From a checkpoint of a small mixture-of-experts model trained on Wikipedia.
Size: 14 layers, vocabulary 2048.
Below are experts of layer 4 (counted from 0) of a mixture-of-experts language model. Rows are named router (the router's row for the expert) and show model dimensions 192-255. Each number is 200 + 30 x the weight over its row's rms, rounded and kept within 0 to 999.
After each expert's rows: a language model's description of what the expert responds to; "comes before" lists some tokens at least twice as common just after its tokens as in all text. This comes from a sample of Wikipedia text that the model never trained on. Tokens count by the router's weight.

# expert 4
router,248,219,169,176,209,205,125,213,151,210,196,211,222,201,231,186,193,163,196,232,223,237,237,160,220,237,208,249,216,204,209,194,229,238,175,259,185,195,169,275,190,219,175,248,200,236,214,183,254,220,227,182,201,221,188,168,199,200,216,224,236,183,173,238
What it handles: Last two digits of years after 19/20 in dates and tables (1910, 2009–2010), plus mid-word syllables in foreign names (Arena, Viceroy).
comes before: " |", ",", ")", " (", "–", "z"

# expert 13
router,240,154,210,205,267,223,218,237,173,178,227,200,188,184,141,170,180,218,199,229,148,231,212,175,213,181,143,207,198,203,166,182,235,162,241,200,211,204,161,203,185,128,251,182,168,179,226,214,207,131,195,203,177,195,193,207,221,181,179,180,158,169,160,166
What it handles: Plural suffixes and final noun pieces such as s in minutes, ies, ations, years, States, percent signs, usually before a comma or of.
comes before: ",", ".", " of", " and", " in", ")"

# expert 34
router,170,191,264,218,175,205,194,199,255,186,198,257,226,205,161,232,171,212,211,176,195,242,169,226,226,189,151,230,188,244,179,211,183,227,174,181,236,150,195,260,199,185,178,222,183,211,237,143,207,258,234,185,188,211,149,217,184,218,163,197,154,188,227,215
What it handles: Year and number starts in lists and tables, like 19, (19, 0, 1, plus won and verb endings in sports or election tables.
comes before: " |", ":", "|", "–", ")", ";"

# expert 10
router,203,185,159,181,182,213,245,198,205,206,135,169,176,214,209,216,216,190,195,182,196,281,186,202,225,183,228,233,224,224,157,136,183,170,171,218,163,165,228,196,203,178,202,206,182,221,234,187,203,224,166,136,169,224,173,185,203,203,192,183,185,192,143,229
What it handles: Early and middle syllables of words and names, like ri, li, la, ca, Ri, Ni, as in comp-ri-ses, con-tri-buting.
comes before: "s", "d", "al", "n", "ation", "or"

# expert 3
router,202,241,221,181,222,211,164,255,183,196,208,195,168,214,200,220,161,245,179,150,197,213,261,177,152,219,189,218,180,148,186,176,205,219,127,162,147,233,193,223,208,231,242,187,180,182,213,214,218,235,217,227,179,177,165,229,166,197,214,184,182,175,147,196
What it handles: Line breaks before headings or list items, bare spaces, opening brackets and quotes, and word-initial prefixes such as tri, sub, inter, anti.
comes before: "-", "\n", "|", " |", "==", "The"

# expert 35
router,204,152,190,226,191,228,178,161,163,161,198,159,213,249,246,186,179,182,241,209,176,217,207,165,186,220,165,219,184,218,158,184,184,169,166,189,205,215,192,207,210,239,206,194,173,250,215,153,187,230,218,205,202,211,156,193,236,200,200,166,210,195,210,212
What it handles: Verb or noun stems cut before an ending like -ed, -ing, -s, such as climb, develop, offer, work, record.
comes before: "ed", "ing", "er", "ers", "ation", "es"

# expert 11
router,258,202,228,227,207,206,213,241,200,176,243,199,204,174,154,156,219,247,247,258,191,205,218,172,145,194,227,214,171,206,189,204,175,247,140,223,160,194,204,173,216,227,189,193,183,241,162,212,175,227,215,233,213,188,211,191,196,152,207,201,182,215,192,253
What it handles: Word-final noun suffixes such as -ization, -ence, -ing, -ship, -ology, plus nouns like company, group, building.
comes before: " of", "s", ",", ".", " and", " in"

# expert 28
router,174,223,190,185,163,217,232,242,223,204,200,192,212,179,143,153,237,186,165,258,135,166,172,185,208,203,206,205,224,210,249,168,220,150,171,205,232,170,174,243,194,143,190,249,184,181,217,209,215,165,236,195,168,242,216,168,211,179,179,223,139,200,211,245
What it handles: Closing pieces of words, such as the s of decades (1960s), adverb -ly (ecologically, poorly), plural s, plus years and season.
comes before: ",", ".", ")", " of", " in", ":"

# expert 25
router,208,242,210,183,197,186,110,200,184,195,246,243,229,177,164,186,215,215,159,260,189,171,245,201,176,203,196,205,202,165,175,153,198,181,220,232,181,181,175,206,173,245,261,203,198,151,175,204,164,178,173,248,167,158,184,230,162,177,246,217,206,252,162,235
What it handles: Suffixes forming person and role nouns like pain-ter, musicolog-ist, employ-ees, and whole words such as member, player, school, team.
comes before: "s", " of", ",", ".", ":", " and"

# expert 15
router,203,232,209,205,219,241,168,201,218,180,248,172,188,165,176,165,205,238,202,237,199,147,165,155,186,218,202,140,183,237,219,196,222,260,190,207,213,199,201,178,157,248,234,221,232,227,139,175,219,184,233,202,207,192,200,199,245,239,216,205,209,194,191,213
What it handles: Word endings like -tic, -ical, -tion, -ed, and institutional or media nouns such as Award, School, University, film, novel.
comes before: "s", " of", ",", ".", " in", " and"

# expert 2
router,258,201,173,140,199,192,208,256,201,198,223,171,201,198,174,178,190,120,210,136,232,199,263,206,153,219,230,223,237,189,230,178,217,262,251,233,177,185,189,233,184,225,197,198,253,190,262,169,266,167,160,229,226,232,220,201,183,238,193,237,255,197,170,251
What it handles: Final pieces of proper names and place names, such as burg, ville, ford, shire, ia, ina, often right before a comma, pipe or parenthesis.
comes before: ",", " |", " (", "'", ")", ";"

# expert 0
router,166,235,199,236,194,200,234,144,224,179,182,152,196,196,197,188,168,186,185,227,207,186,145,247,222,198,223,173,167,176,198,229,217,175,186,251,197,188,166,163,248,214,184,158,212,181,219,220,165,217,205,164,204,214,158,146,255,249,257,163,205,207,247,200
What it handles: Word-final suffixes completing verbs and adjectives, mostly -ed after a verb stem (plummeted, expanded, covered), also -ing, -ible.
comes before: " the", " to", " a", " in", " by", "ed"

# expert 27
router,204,236,213,181,141,207,255,201,257,195,179,186,185,220,213,215,173,193,212,203,184,276,201,178,217,178,195,228,169,221,185,197,188,143,195,207,209,142,166,232,238,154,188,192,188,173,155,212,219,259,198,242,160,212,181,235,200,196,201,212,175,141,206,165
What it handles: Pipe cell separators ending table rows, list dashes after line breaks, heading markers ==, and closing punctuation such as ). and commas.
comes before: "\n", " The", " 0", " 1", " In", " He"